Experts of a small language model.
Size: 11 layers, vocabulary 8129.
Experts: 32 experts in each of 11 layers, 240 GELU neurons an expert, 1 pick a token.
Training: a variant of Adam for the experts, 444M tokens, 6772 steps.
Below are experts of layer 8 (counted from 0) of a mixture-of-experts language model. Rows are named router (the router's row for the expert), up (a neuron's input weights, with its number) and show model dimensions 0-127. Each number is 500 + 50 x the weight over its row's rms, rounded and kept within 0 to 999. Numbers have three digits each.
After each expert's rows: a language model's description of what the expert responds to; "gets" lists some tokens that make up at least twice as much of what it gets as of all text. This comes from a sample of Wikipedia text that the model never trained on. Tokens count by the router's weight.

# expert 18
router:549462537538471528486569511437445493435586405436487535512613547542460470492563564561430486489679637546490488500387460474484477573494487503483574526490551475506498444487540486409471587454492576559514520498540457466500513445425472559466519488512529489464506477447482498512501587501532562453544494478558466519546408469609528470521505571503458506595434497497513476525515451576462447450405
up2:593448445422405512497430466465479486480553573484532505463532543489489431504513488526470526560599521515551537637441482478544472418461514560493546471459490486535432503460450499558438611507519544480469412490553466468551597487510405566546515464537484433495527560484530444474485455522565563509531555495489524597407466446573453523397571442530438492454444458519477453476438454510418609515434
up3:418376476475503604553478485578478496597467574595588453462546465554500492508464514473572494475562586384543598418431550538439486433550532559546479410519534480470508476505591438498443421581501509523449461497467442452483559458531531562496558516478605577528499508517508524526555452469478489528528457585506462482438509526543488402491608484519466472518478477483498496507450444549484576450468
up4:541476520511502540500518535540555496540531497519406536579521494500409461451624490563442428533480501472423369509514534438505437592547589514590518444524593454495522540425389533452519519458530489527514548453586469521536511511452467525495410485469470466519556371507503455485547514452623481543555528435444520507539462454476474403524539556427476413472494586512550507442494515477417532531486
up5:442551508492514401464519546528512537541530536457486522471494534457531476489432546539490648484502446491466469499536500497508554512521533603458484476486556490413572558463463491516375399537418439528489394461529475562546578526477515463506465565557487538465449562543472527479601458394473461493534471506547505502476614515423473488536522488547488504423466506546421434448404563518471424644526
up6:562406539473493456470462555495481587452495531455583572398539503479459564536450489444493560475455440559485493534508535483452475591574440510543430547430593539514440451546493488555496493504483554441542460475462533425567498536445643466352530508480520516482529667485498503559531492452514479485506463509431498588516477456449444492446449513419515565506527546477482461467578544424443478526530
up7:529570602585482439475476470501542528542541490428539552454521596433559483483403474438487514509484473458456583427533445521654518523389530519528475575491490416504496438528400475590493498559492523493491449425506496414445427388463540512497481469516475459470440537440480454440522522499562498508507512513484481476592407567500436614461536550473480576496496557495406450474461530440509496522483
up8:431474475454438468433476508513489461537528584503513472406465556484514455527488576501463601450404547423537521448454440450439509452579562499566443446468474561450602565534520549474458524495583564559527498507579506606507463555481514470490487408453498533437491456513557519547541477565421479524565378525502507502501563537451557506498440504463406462544517499504375496455573512550597537444549
up9:582453513473543521538537515375432613560389543473528517445508509453541438507459437434529424465514499439535558431467480446456579530505495515515462454447503538453474517491532442504472520417473488565463543488415499535427421558509474487328577551464512492510551531447507493465568465524562518408485520511518470512489448485508527475449505510570546458638525480429548435492516420488534493520624
up10:493471513566479531407512527521514510505510615465491374540434471475584563459459484527565592520531589462491556439444497495547517498490517553427489553504467431508493521593532551446515542524459527543588489433535484464448526578469389514488462571455515468459443429567466522408601460564417525462462563529460438496443486548590582503552486505604573480401482477502532512534489410533499513466472
up11:507569534491480527465523518462547527518449448541482437479549577521562499518397531426444491563532434443476494464470470406503429536571587505437500563538459432514588441425542452565432469554505495551456519570472486463509432519472507488407480504482417550557489545468461522633559517465464435503584557480465508519600568464475471437482505493452552549480460516591416461504513457467410549588610
up12:475454491451533434512529581434592472524477448610563542478471548533421480483524470526566426436448490570450437513489538581525529519497450520486582457526485491513372424508481441554554457466637452418472480442499520425575494511479583457467494543535494624562437569522500552467559477476453442508511525481520423548536487515482516471478435582536523467645553459497432471481488538510504547437514
up13:501504519480518558455534444511569557482498429490611517490585498457518571501408445480534477563470545492544609420437480518593479525482582535555573492493515401553508379492500505453411408496406447443513490521449509506528573438590556572436515607532419527416467384405517473451545514533510527485510499485466632477512494512554502539560527475532539551552509457492531485517507535494500464486501
up14:507452429578415526514472485509480544502497518527442555547474519584420481426401423476619492534454503470475486576470567482535448422538551513503559500481411506554526593580477546510455551498515513431565446529495478557515544500485434461478493503554530492486470551544469423468529439485613492490526551603442390535504464461554511482417624443411517523436525620504472447473460493516491534568554
up15:567555545423448514518428451499460457548491531441511478501460471538469414611435517555557447520470511545494441546434488450559454525526468534419430461507510481528676434529512494527428536485601437441499566463514461483492425411504571483450440407523532499520505535509520522468522613451502492523567433527489446507590586487478464516473547530444551539517519522544463451465542538521582523432624
up16:542402443519465533516452525512497521500545575557457499470480514508491432479555505527577430398429472457491511489476554564518524429543588503643548440514605530570472529437516530544492400449551455449422404594523498499598501531575488511543495444558562517588522460431541492529553438519487461429468434513489433536483485538504477452457529512466508484568502482490550582427393415520442512492566
up17:570478546510517384456467457431514527536460528555536483547436554524472428482503481639459431515538524498541499454482435487600541481445441471451521596434481557454443488521560384541581430455568512430463464499497503431578529478460459542475570416529447496481527451449595468505487511575513566400507510497478561449593460550602546543456496513523502573566481499503562432491427484538513446478533
Description: Capital letters inside acronyms and continuation pieces of proper names, such as MBTA, CITRAN, NOI, Space Force, Airport, Racing.
gets: "I", "R", "M", "C", "T", "O"

# expert 22
router:504473562476514501494525552540505500482519484448532562445631565455440518514438497550451544453453498406462545419378494534600496495452624539514604567446545473463486512498579402490478546481460428471446500444553504485539541487451523556560595505563537638489443448464499466561525583403453451481541498508510478518505531536527529503491572464486427496504473466560500461475556442566496380494513
up22:544503572525542444411510410441570477493542434504467512525557510446509503475416505478487392530515484621498467544510518509494488610541472488437524595564476428467527544532423553556525516560454549488564554506483599478466507463553549509467396410484457414449471605563527492462476566438613491458443467567508488486486457599392510499481504463439457522611532548538504540541536471515531532485516
up23:476531548550457498464530459466514534420487503439443522403484488519503568536576510428504467562519463530416531463504516539496457504580612431528485553530440556520534455520481488479533463429424514542542482419569552440485466455660554533510547517448539514443514468589570522544561516440454507390429426542540535547489503515559571442516496476403378475525478505496467443526496468548566436384484
up24:515527515465521546435489505399571454519602489512581485461522515548528468473503594499406464482542456572405564527490529469466461526485403490586455459489460541509519435507585413514435433510453551452476508433533560496461454489423463521461509437456440463464549587587521386533473505502519554482451513534539410511514428421545454505550531512420470471538544573568414481524534501628538455540569
up25:524455467474499421429450458511550445471514515521482441538498458487536469549607462494643487503501517532464440543493481547540440595463473422557546598460603504434524449514577488468500492455492515517486551527524401539489484496482476396502524562500493539525613512435478453495463474519507500351476529549504513606496507450465465526482574533455477549613509519456473532512457382537529376583526
up26:438594474603515491439568571449437514534545459506487468430488564548522495466508579477497465464456566500440494571539512628480438521543521578509443513580446519507540394460439516501412513441490488540501510557419510479432493445602469547393510503406502494447458473488561541413548533456524471446567493485547450458481492622499484507518485454523503501577485475466434446474490586592462600475545
up27:533529469512584573474477447474559511473559451521468430490508511493586524422496448563365393496574544466468484483513558509433428537488482409498470511565506398504545422530526555481436560503437505515424454538451430523499483534504493578457462475386495501463484504545537501491393501559468597511479551594550501461636489448600525519504450452458497481612482533545489426535515487577472508509523
up28:603490543457443506431471518523574409416552469514536518551482392474452402449472536588528530577481544477472614539534538528525577546478530472525475538514424551535416470587382480445528451423456490527522485485573518499533494475471429489475507488557564534551569466475467548482454526465538505460505467511469487558489506552452553542432492580488485367467556467519527541493404391523473507394447
up29:529479416479507500538572610453427539434519522470495456476554416499597428461592502566499550473488505443480619459487490520543652451509513499519433503552435568482512542459469453434395440445560480496386498569509536466465446574464442481447490492526528477491496515515531465523551487522487621420577550515575525539495423507498512440454596483558450498534513444491473472509578531472408526535503
up30:508499509442521467542473521475512526567475532403500503474461472483514536474489543468348479575425524490520511584421528495448595520411478542510505449436471573485518406504530476566530482488500497493439546471559509597506424435460495547474441430530588395476467548495549492453538544545529555620525446554493590509454563599487451434484505443475561547464484588484520483546444434564378456462514
up31:482478594568552519513529641407471518498455462374496392447454457408499578531590456499504482522471502492488477535553524561500538497543508509533462567488475459494545415512475478462515515443486440517435500502565541487576511544576446512421561515518545411481495487482418486464591569516479585447591537576504506507456462475595502485478422543553341541520512465488457543453544501527458488564457
up32:512488468491465536426493471487483564523517474530550554504567472490600411538467541461492442413531565480451532553370585419475538503501475519390449557428547391520530463482502474472375472618549515514545480467527435531472497537652427508528466507460555418415516518459511523536490481540476509438489506484492521524444463536521527489563490517438432513611567568532498419514542523563487410522511
up33:509458442492528626473610550462499452544591490491588587555514471532612576480501495521467536429513536547490482549500417456483617477475511513519576460554564570383460441521495536447484520537407492521427489541521490562552480516423491458484457447502478452473569541440443465498593524525504469481455525498604523461482416383507497454537584496471491538483465455500479404554516419557512440484487
up34:471534455567423429513543534429582527517505466375488518538578558623399474427504498544496495541532522481537554460379527452544450445489592523613552508462495601505519463483474473414426500430539587539495510440600453504448457457450526549495439510607530555516593521453438479473546447474571514557529499457450461496494443500517477458536505464555466570499448494531531425548512499536548526536499
up35:583460527566474510479558462450639539468487367510534449485543423447539542507484486524497378544459483537516484460560584481530518588576481536442475473421516333525502542488511426487535536582510493458533529574562570466519575437522637481407471464533531466463455506515483440491494544481577444494492521490458455520488410539534484539446491550431471472540532572564499485514585522482477492490475
up36:514480437463445487520574443461477445476492451455533488521519585495532444527540541534554500506448480518434498517453492501493460547483552541571475580545419531563564472535488505477496506510577528481607500375511562507485472514482439481492457559506543384526505579494511473603603498505484494453549508429441574403485425535518525520495520554414463478498391548638531499338474478521546519496395
up37:552484511500411474446515487492506476536523514489479526388565459556503492524568493481467484555531477475513589496549505499508499475489568499507429497474462433563508550541482437471469552550423536470508567476471468444542589490428561471531563434485505482553534557532385409553411454549491528495609464482482437536476448483552520436500565451550371514542633527639444463529523514392553477599474
Description: Word-initial consonant pieces, especially L, R, B, V and clusters like Br, Gr, cl, in nouns and names: l(agers), Br(ant).
gets: " L", " R", " b", " r", " l", " v"

# expert 25
router:444503492491436543529576447473502532436541458424543528425529549567616512519424446518435430434519634524460592457407493511514486526547480533589513519474498529471523427544540537473441539504552549519469553505457432484552540469518479488572510503510458515484494502471522584591491515475507466469558504505527423534546516486588598494379503531474446474539463601608463499396507472511410482393438
up2:609464511488555430452512518428433516470392515588513566544510490552409519491470567567526568482487493405544490418529576422483478422481560542450418522462497427521555524486558540529458566477495509576567545491484454453492507484471505497486494501518505467483537450543520472319496537418519501489420490526552475550524469543420581496465474490610432595580534465483540443447420498486561540518535
up3:451491457499440511406521550494603487550560551490569565493454452452539488529616575462489411421476493542498556539440393559488530506493512556552576523514626570571426495464493410480540444428479532493453477461521481494548586529500538483482515473516535512520542413451523531578543506541552550492534410483497442476483488524543476473555489507524495367518545521569617567510548474428454450432434
up4:530497523556554438490465539449399455499488495542456481504570540501509591495444435542438522461463515492522560549467500422690512482492463552531423511476588503426511470520533392517501487561418589509533492483507530492476554525489540505430522508513475498531502472539468475408529573413548427444506511533476479534440457389412472560504523479563542632556455524549530470509510398546583497580463
up5:456426519512404451476588521439548492534568511507548546416491542488496469513589579520526523469527496580417535506498452497499601522516572540580520490493478504568478516486430487399470442453601598462435542440467423438533586503490429474511631392560475525602468490525446472549488521510490500547421528427470449514401526505461455481460483491464499457493528592536507491523424454451597517517479
up6:449501486511532558461509472461467541451503436553465533453533518507464527478487553504485398413485518548530635541462400526542527547569473577535540481558518540525502447483523536463513405371458582523481430523451547500543496572473611501456494485406547553519427486449485536499489525480566528473533440453531360406506500575553523565504515551503523527523441527588537516435541449418514370473482
up7:542474504443574479493558580552471461478409507532512582445601504582480503488507449612432498509544454494473445391517489521477526484518571560495525489507423559454502541433551477489483562531525423554543437487533458424516416506516457536486477458449536528467493487549484546470414512499573435494522449544534461636448536560424516495435465589524449498523536466606542467416455484516592588449399
up8:518486465468544507519481437500506508472607477424472444520578567473473517600450477548600517533466611497409533519432511383461488542497562512561571548488419501493437567605524465507391473507479508492475522478483391489458545516458546466509441503451476568509404467542397502530531623521529513490594473480398539478539489493507504601569539520435510466534531544541525478572492407544503466474526
up9:542503466544529417486489464441489498499491500550546553383574546536502480480459434466501531487517456459477483454528546479583492461411583436496501556417552531494536489455488554430450399492492527457530510443579511528448538415468603533497549524448577481442504523524437484509494482520532494527491464494556558682490442443466515488533588481463535627452555534516461497519359473526583532589449
up10:504501540492428544396523518522507417446553488558555572508486541545545485556531426570497550468515565493492527475508431488521480520411538591501562479485453553512432562446477475503472466451607531468476488501633436535496513578491547552441520451468516565575569448431496563498526510412440373513507507427541532429525525627505439412514502521502483548452500488568591513516438497514375546516478
up11:519416500385505565498422567528592427520497464528503490485490472478550528488530499546554417466497594495416538593452446517515530397455435502478520465527415435526443499505530477514513554498390516408473455482543474478515447511475583542490535604523475500511552531509539492485491523419517480410548471460466523489517566574477604530559545538438514482553353526594556441497454425504472410452542
up12:458544577452480445458450570486550393542457540465447444465588496585459524507554506457400516474468499603520507525468488542470517502585451508580473547490514473479476442538447428493512457509587606541490459499543481410515543547531489538562497484521550579520428434574536434473537487531524409503487446385520485392523452461512380493516525512508512592538551569420531564384472474481479512515551
up13:526496550502396355457485488456523507534486445577494556415496590577415448550613574512522498539463498537505514549453524478435501474439544553431460499546546542521484486445441488518586543514549450423568490513515538425553525391427529496516502450490574524487492563414497458400529510514579428566555554471446543509503448562547438525502481450462502511491521511471522563380437431499487546419491
up14:487515497497459414440590519390434504553585488441538465585500495564542471520501581481460455386513554454463463548477476510473551597481512556574455391512509486535560433407460411507509499491405557500516541497487497489489541495545573449477532462457459546487557435510458555477452574475467541593503491590434453494490510448592405472489495570452542496579470579637501473488495489500521526466436
up15:559471476465522558485534577414397513532477486467557567562512545545440570543541481574538503436490614465459518449429564555435572476534560437395498560541502506500537467484460443511519457555476469486515470513476490472478483507503640482408478535520600466517490521467504555538468501549517473428491496580582484484619528588539512573400570494458400399547475493497534479515538461427454492436481
up16:529523502573545438530518570447491494468481473537435512571591473546431470444486486506415579537573547461584496532487481545478513522523426493456415445510459562431423522432516462546402437497519492512450547467554531451468536533456445527473428526578512467467523404477443508478498512559535525534471402514494531454502514396474519548535483497552514535481576418553441532502548369667581436525453
up17:559461463514489482427499509561548467551531524418540546410561505451487456592511504569502452507614584508522457545439487477500517530450501430509504415520488438553457571474474492499533470545489503531587501423446468483609425485426569548501488615501466499514567521456471459526499519534496423470525426465617448400466483533461479540595519507454503640499522479468429464533482498613542397530523
Description: Short second pieces of rare or foreign words and place names, such as P-as-adena, El P-as-o, Peg-as-us, G-os-liner.
gets: "p", "as", "g", "ac", "us", "t"

# expert 21
router:569474545522437544433604589522394516535456494482527611463506498475525461492504458486519585474528514494456500518440424559496512522612556556510581468512423430487478423541462405356458586564539514572510474419510496510513463461540513520490598556516525469514493447441463497519494497518531575446500486544490491566515528521447570443513635473496429526555444496534589529394499425525472527461517
up5:572481512545547517561470490542548497526519514405573547527515494464542529564424494507473489518642449490516512481448493409487493480529444613545566462479513442378542481456487458508443617517524507516498472530495465529544605459381497478507372594500537553468572568495496420486479513472544488559546539498550466560467482496450451493496431604554452500559465613526481412520406512492500513450476
up6:487561472487430498494604634453494467453479468509578487380515560445511548499491575552421471603536504460547493459488478518499447454520455478496442486499494451437572562542500590499512483526472457543411538462471483489633538501521580481443548492625523474522532559459494544507479521502488472526538575444493476495500469485540606479402530474453439503537618432588496389507446564529448472543472
up7:504539480463545405456473436575548521523536465526557535517536398520511503495476606483494458487463512526436518483494481497458599469499558573575561471462499617465491507443595426483436521403407588486528464440573518483510401482576529521378494447471458513470617515522476498487575504542569521495526378563441460515488496474584472503477589494562539569481567506472494500471482487534514493390470
up8:521453446492515445518446506513476545422528504502538506545528425502496489514511501525570453496534543518433496442498504519565416548543608416485431544557546401440504435452554545498435566511506570535559457554488581443599435494426472566551587583423490530434468580449477534525538529562611488393509487500491509616518503486549454531478517495486534516520452490504493422402441450567572490519393
up9:461547474496538520417516539363501515554607477462555438456495508557452474458424523447440470565515454479546511521482552386529465532552485497484546529509578454514492452461480528458476533475429479523566421393572427592449524421514537495501568514455491577487509551557430467512574512508505560479511577567632486404498410422546438458548514507467458612516531474524515436544453440476501494526529
up10:506516430520451515457534481520524494578493445510538520454509522559510544422549463433428415529434499485464448484461549468544426479505555515575612603450524484412540539519587537558456486494428517505492428529560433497473427470463568529582538450501552542448503522417555409447475471577482419435498456531588511439485493502574480419561505603546462549488489549599523512552455490457378502558478
up11:604445477414503513476592555466442378532518517457550589530492463542509517373570513513502507412450489468452557577478543522596536458527502513606514478443517521522364486479576550429473563489469484515464473464547525434589569462501494478498626533501496462541526444531467484519594462507425538510470501515494454551568504536591536531475420574529421521485554471471549552533440465540454501462514
up12:496479508483477477421601481507511549518620459499525507388480462577508450495452515457479458426484577423392468476486494536524609482566618440448514483529504453442477560451479512526419453503489505617458561475442450523550491618509503525479454479518466593422472525485543437458541578568467568494460459526650482507486511505538494472408517460526539429546485445501521443535515531542490591503517
up13:483490442475525555506505518390475518539524502435463483511495451506632465521520507426571528483540521516520525427501566561517442539536530480455503503537596462506433452523433612433462497505544542504519525521508384515552498560459478583491530499434561642516434496539493537535465491529422507464459475478563612486545461463430521457486563631485459464586399548545605461467455488558450454541545
up14:611555560507572508422402510479536510387539519500488490491500554445509486502472450551518524555542505600431526557541480448575548445419467444485449540473502435480408396496498495594442517447551503545461419533619519410517513501441510507469460546481585474420482508533495479439526440473453493448549417587491586570566422544554449437501535512532453386484495496492505462495550520447546463518481
up15:561515525535481432425456530410531473431407531513482545453619518459484392525464490531528491470513586463427479587525446528579527458423434510561403454490527540536531476588506566531614450471448572488508479490498608485502403556505438559476526526582471547539489494623451559493453508437482484551487531548392497511457440585511555519478554496486477462461511536466456490544551497479500402467520
up16:570385538456528500359503491463564495450582534499520487505493484496650501473537515556492564436558472524511476422509383509549498561517460551485510450458496453499413504524618449568486526544500545503505509481506503457484540407416552440407476456527552475549529420512528433528489565469495534516488502558483405554457529452465507471428498607504516540542515470417550476590553436609492456496481
up17:416482589436444554563545528453527511521526442503522479452465571536483545522566514532453553534582502604523558594463453437516498552477503576445466387481563414466458495466519514394532491480493434507345423459465463459461562430555501500501598503530513535541502449526477454528451566453496519498536557586490535436477516462522559629485456495464449574530435489540501518521516434589502483507417
up18:431456460492506515421463413493546507497588504427521464496573505519445539554411475532445484516571597497551491509442409442547557573551592589553480440475547439508390455508427514489408608488482462484471415569456475515549502467523436544496496530535528531549503455509483490559493494429524584476536492483484471541459486437494566531533488499454476557598449538509527493527464466485381360583553
up19:412397440503563519366578539517444561512538433482517564494542543438602460609416582452505499427545534488527482546454519452586485488495522537446514477515517544546579588476628418431440505457510610489534498567416549459535395540534537539494595499487522557444462516515462560533485477455510467489540499510442498511516471501561516463536598468504488521506493462530501434555554501498441487564529
up20:635488559525472510477502553515486419563458480479446507456507473446432479452589508589393525528490449520463533484485542450596515543477545508490480470384479490444453473479452515509458508488529572521504529387585457543537537393522454484499465418557467482514537473571474461461516477365525556519603487566462537572480555603595505555449425495515447481440536477557547542404460492527522520448478
Description: Short word-beginning pieces after "the", "a" or "in the", such as t(ank), sh, re, comp(onent), plus front, back, south.
gets: " t", " w", " re", " sh", " end", " sc"

# expert 15
router:565359604478448464500568481432561512398502452481567564488531611573561469491574449593457490518475584554462566498476422537508464537548487524518556445524525539432474439512496415539463593529541533507444450443471523407558539477468482541503585546554478466473516453484454440543533585472492458460464450525493521547498456409501532537443500562476464578515431477523486528463469439482457404412528
up2:508515534510522526507438524495467594543410449466456549479527506439467541521453439512457496478537551435478447598424458391526467482497526495584482522573590407488480543533473531477363591516487526517521455479565421559534555488553634528517576497527561573465409487554493520592527540542519512498427564535462527534529480522455507494543397503402550580497493545497434459436529497544482415449540
up3:371531483459478476473516466434433444530470476454429497509553556541494491558562541499466436558596551491343544433478508499518467482602615496436517493490497493398480579474542457508474537484571550486536444442479399498510491530427592540494582594519503486441546445477425492541433526453508553509534522447564501481515490544534477488515554389498497527555460546514468403471611474474456480551458
up4:454456498481406520520468559485502424400546458497561587471566548381370522500478528512467441500529493541477548476493481429547491461456543467398580423508476533428508530445453398523455496496544491536482518526526564429525450549494448567520489550498514476498517542534376585483502539457508425499502591589616499553557471504420510491475537478533533430476554477532519463542570605551532425498441
up5:536508499555447513470414572432446545443554540457447526495507477490429549419364407480496549460453534458494528485469568525500485440531552474556500511477541473390494583497485559490482477441464594414502453572528534597544505540519447506507526520523485577485480526441435571602490492517533550535508495598492449524492524524506592456396501450610537429545545574507438497357544508520529524536482
up6:577443469527559460478461477445465376457488482438464539438580540515520427564528467561491553419513510490492608448467487441470546521567559523539564622498490536456528527512447471436473567500511574519471507426497471490509546496493431523473550462482500523448551454504500453573493568555554483515469482508598483551570429545531471549481576594458453556534463609604396474423506408544554540437502
up7:536425561539512506517398565583559476577501596475486608463445493487515441447483441471460488537500478460384579445499450494498505562450596520478550446500565481477443449518570468468543487465556495536507595545507478498588537407501516594507490490430555507455563419508528527506448418598457532498520476501455456533570455462473545534490577489523476527586407546587470599503577513516512504496411
up8:477470499496500426505399588442460436499521498438532600522567514563528525493458590493518528471448596485475418576519527489568489570496456484532509470530446376597384495472418450555463487521496519536448483526564532565535528512440484587482568579478526492406543437511457488545537471582506411462484473485467531565521446486510421587443565458555417475507457495455464447552407493546506508504421
up9:468443499572454392403463557537519463433504480458538466550505453440450441414520560471484558465557552505518528549509411478575570464463528525541523439542514486603404500545405613502511490465504518552466477534559474511488512517477389457540540465591627531494428411542492555556624506501532451515541502501494494520551426456526519542532567462468546421475499429511609460461536504522460475539499
up10:481443587511479542443469518525582411441430479522486619463491409503545432580501510586470534521539657520518537537501450492508460631497500475511552577422481361507529447521537524503529516518559543475454473434517456497571473499391479507467530488485523529541513536428536543543494545464500491518596418482439500561499486476513534527456482436525473453563422509489431500358457446477494506469435
up11:525525440513426472490517532475475543561566498517468592504494491580516533464511503436474584525524502536440389419505487574532517418503632455448572524510481510510448545436528458501463474387479492552412463555540453509527442510502464477579571483437512528564511450384495510531484528471494468416477349511533477457473527597510569439481591564532494509528531495561530548564427418443579496445467
up12:465477466566452425517475458547523463506483567469446475429478548535527498568514523459482525495415591479499575533509510511634510532502511438551518537411443426504474530524479537486461437506528493541486513505471462499525668417388552457472452497442450538525498530538414646481497490512470482586538520571466455533441528519442502509450505580445553523563378500458518552532461490562527557529377
up13:448379520543499436472577505450511493453478459514460511470491514538465386491467501498525465470467545584459479430483392508437502579472440519553557536456446492483539441499521466498530537414535471570436461465455536607481396489510532485535657470489566530495519464527558463473554513430561532519535446549604501416519522574598459500558516545531558569463408493456558451509528457573426462473552
up14:456522534504540446484494537459392565541555530478428465457574527450501555401522416555494522507564566498520432470511440577485479545590470421468464500567550388516464604510511535536431571514503455438481478417544569573474515424534451521406536526532461519448447460585523422513510486457525548531519499521476448597414504422535504464578498428462460499502459448470386528531602488472525471447478
up15:536508462538447530474482482494471486496482505453469504507404578404527518538460549433518519476510522509493578492474442496521492490473513494543451556516512524398542526505572530523513557547501511483474486464461514595519428527452536463500471530563567613512410448553499501557498482601561448510561575532528452522448638470624548424371474502530458371506461565557416486495468440527380484577450
up16:540504593486546441453500492501571495497559493529592417524598568528523587478562455546449571447535510526554512523470492498470518484554494432463478528530472499482489470612423563455482498476487543516508455450416485537471431467530492497509442447466677495449513475413448538490505499597422573458506513478541437488357446508513470500470467601526500522541567611482515547405542475571455474518447
up17:501408504449545490486545531522486357467536446545497540536459459477536606555572464515552560496518534545487554466483422517468508496518523530552566587525552591526424474553528552462322543501498553502395475507503490556457430494469484517361554502508466567555524553548490436542525540574435443499449522579507474514510478500573561453482448533565448499522418491514492504453522401449582527487524
Description: Plural or verb suffixes and pronouns ending a phrase before a following verb or "to", such as t-ends, word-s, said, him, closing quotes.
gets: ")", "\"", "s", "ing", "es", "'"

# expert 2
router:513495516462430471512552528439544461424537433510489504496618536523510469484409531512419428532522504517446620509454471534493526512606493569473544513457469510438566425496517467468430522470495550509465431532571561454558469506557599557455580511478466500520532553525451576528535542473591388480445482528545535538560498477531583439429606518496437508527490547597541413409566466474468406485460
up2:462448557504530439428501434502489515503525537491531467452529526470450549466525579568454507489490484412519613573498484437519471518516462649475445487553436425515531422606517508447530548495535466512465468518513476485553464469486391516535588560521551552562405417491505512544464488536458547553441470498528499480444454450479494494466500454629446455620473565605424542512460375549481536504520
up3:400469543465446401478475509460463440475472530548477573492477486577526546548481519515520453565519521530532427463506453485511435573391586443520489458475563478521550524571508522439484501566428582512393461416584555542504422460558507472610441501518509495478528484526469548536537519438577478460551388494544461564502491608425559508503465558503518560393488437546483627536501483524522497435465
up4:501457493561472503583487445564518527453473468559534504489508474506513606450449507555516482520498542515498572525504519472424514502427423459481588498508473362479509444535553455532461493535526553462455468591341494477377537487500588505502576469578533552551499492511545651408496528472482520497528427532507491436535515547569463533431513501536542435475395475551465475544499489543456398442418
up5:473501566508524505502386577518496549461506502459463580373538494487568513409510557548442463542459487523453503531494443526469480434516579440517452487540541431613529439505521488517536513519475570545517604426494468410465514561479537574438572515495578483485475474520579467362505606450519554464556412498480479509467453467582461544563519512461459508555483434621402501519495507480540531441545
up6:533510446480446502519468526444550564591524409495526502484522609543495564514420557488403505499500483431500473516493467594493411506579556468527462513479564468548526569561539353413492591493602488456584510446553578455573488429458512499395444440518461548498571442591489462560477541504541504455536475525497559498503435515522498541496525552386516566507537408470547522494505556518510525445551
up7:464491545615554506491443538498484446483510435475329498576493501576484480501498476597482447530545500374522545475496470420512592477585570526495445565395482435469524456526501584462553521457534481461438514516457500438518464413540363594511541542520648489505464526468509484542493501527583530530496451487467516524496540447516541479540440516568566518478430469484438545511561459537459499514459
up8:467480458532544471457513521499411481459442490477490488470488433543573483424539625653432460478518548457487563492463480513526550508508480595556512547468489413488508573497462513397556528434558535474507505451527448541392626496505424453535530507464501527461466497560520469545535521532548596540492507430557535601510506496472506512467577480487478399587485519511347558570549446476515512445496
up9:526545461575392428421499536483547486546495512502459484484469521492500486579534422494424514543483464443486473520493548477472435455424422458537526624502473495640505441442587536574498467457503576519453541502546443502522659452462541622469559475448530437454495464493525455544511598447409454519479532484512489485536419559543508484508590512518482546429467554454449496546543444539433446457493
up10:427478489554406516475549511471507525448449463510612486487519566528471566520434480585487394446407566479475470471522482390574480554518472477468519537501510500596485480490432512531561505423447496583478520502556518485538496556516579529505446452517459454562446460460559542451553589491574385510543510530513501554555450424492643513621535486460460427471485564399501528475571527435495484486473
up11:532441489591414551539440527403498522470501407507540546470504467447454467524496467520557556545471566463433617506508447445558463478472490537466563574457508521406526498538588502466440495477527527532584521435526509489467429513524459502520653607575490589519560407518517590570493531468456464506464466523393459514443523442572571460506524569411511426445443548515513529450496512515510477457539
up12:504564488506481519473401572414438418419462425511429499489543535559378411483568509598479451482461541447565506465475407394552442460524506499507553545492557472470477661607536468473566582492550514462529551545476456460546519460466460543459526489547431527465547532456502561467587546483469499551458529510556515486505588539439482485478494474553496492564518571502431519500530497504577577525563
up13:543376568553510484477451446545500563527516547545605538559519531411469552444502477557481576482627509536457475508479447478518516559499509559475526538449504450451520568537566449432524539558558545511512511510402461594520553410461502493535542416506624436444465388589600440593438530546517491526477506530530491454542470458534493509546530499540442530442416499560453444481501477516468485429464
up14:449431565531480549512469502438448392515484470529487438565442555561441552488530545547528437497506531442536463512475548501579544524496522571566532581561469520481477460525488472462476556496490512554469392480522477544539422578525381540542540509576511548535503461499471548543443534514555483524574549540454463580513439482550444434545400627487523501460458482492428457509502480400318528460538
up15:487461449592521486375524541477408537612392479488482573483468497529540520570517511461549461482459498529464469501471455530536498475473575467543446579501586541495410445553522542468391493525462505517482544538429409514491522517509583578522542519470518491484485459392482555430547535599442440487503468505494417618545529513535590496447603547506541549532530482474532397501438485484388509481513
up16:508554461529508432564437523486517551469499370535391535481575449448462441480523502544469418474561516508580467431423548487529532562485418466496539500489559431455561566565473489389526562489483517485564563502529435503481552605556534482578520513431558513536537488499429408537466570467567488521480530491539492571535543448504421437464493433514466523443536546541518442530490457493412640524422
up17:464510554519515435513579514380522411506519575461576550421477497508426465469485584400406579462543548503478419478461482501468513475532563503527570461522490564493553562527574484469442507540526472542568423429538500539497620429547385537501535390550486524493432470493519488548593437507438523511500578517583545495563523438562477479473513609480443562463473479449516505540471437468504460471458
Description: Prepositions and prepositional phrases like of, by, with, at, from the, sculpted by, usually right before a named place, person or team.
gets: " of", " by", " with", " at", " from", " of the"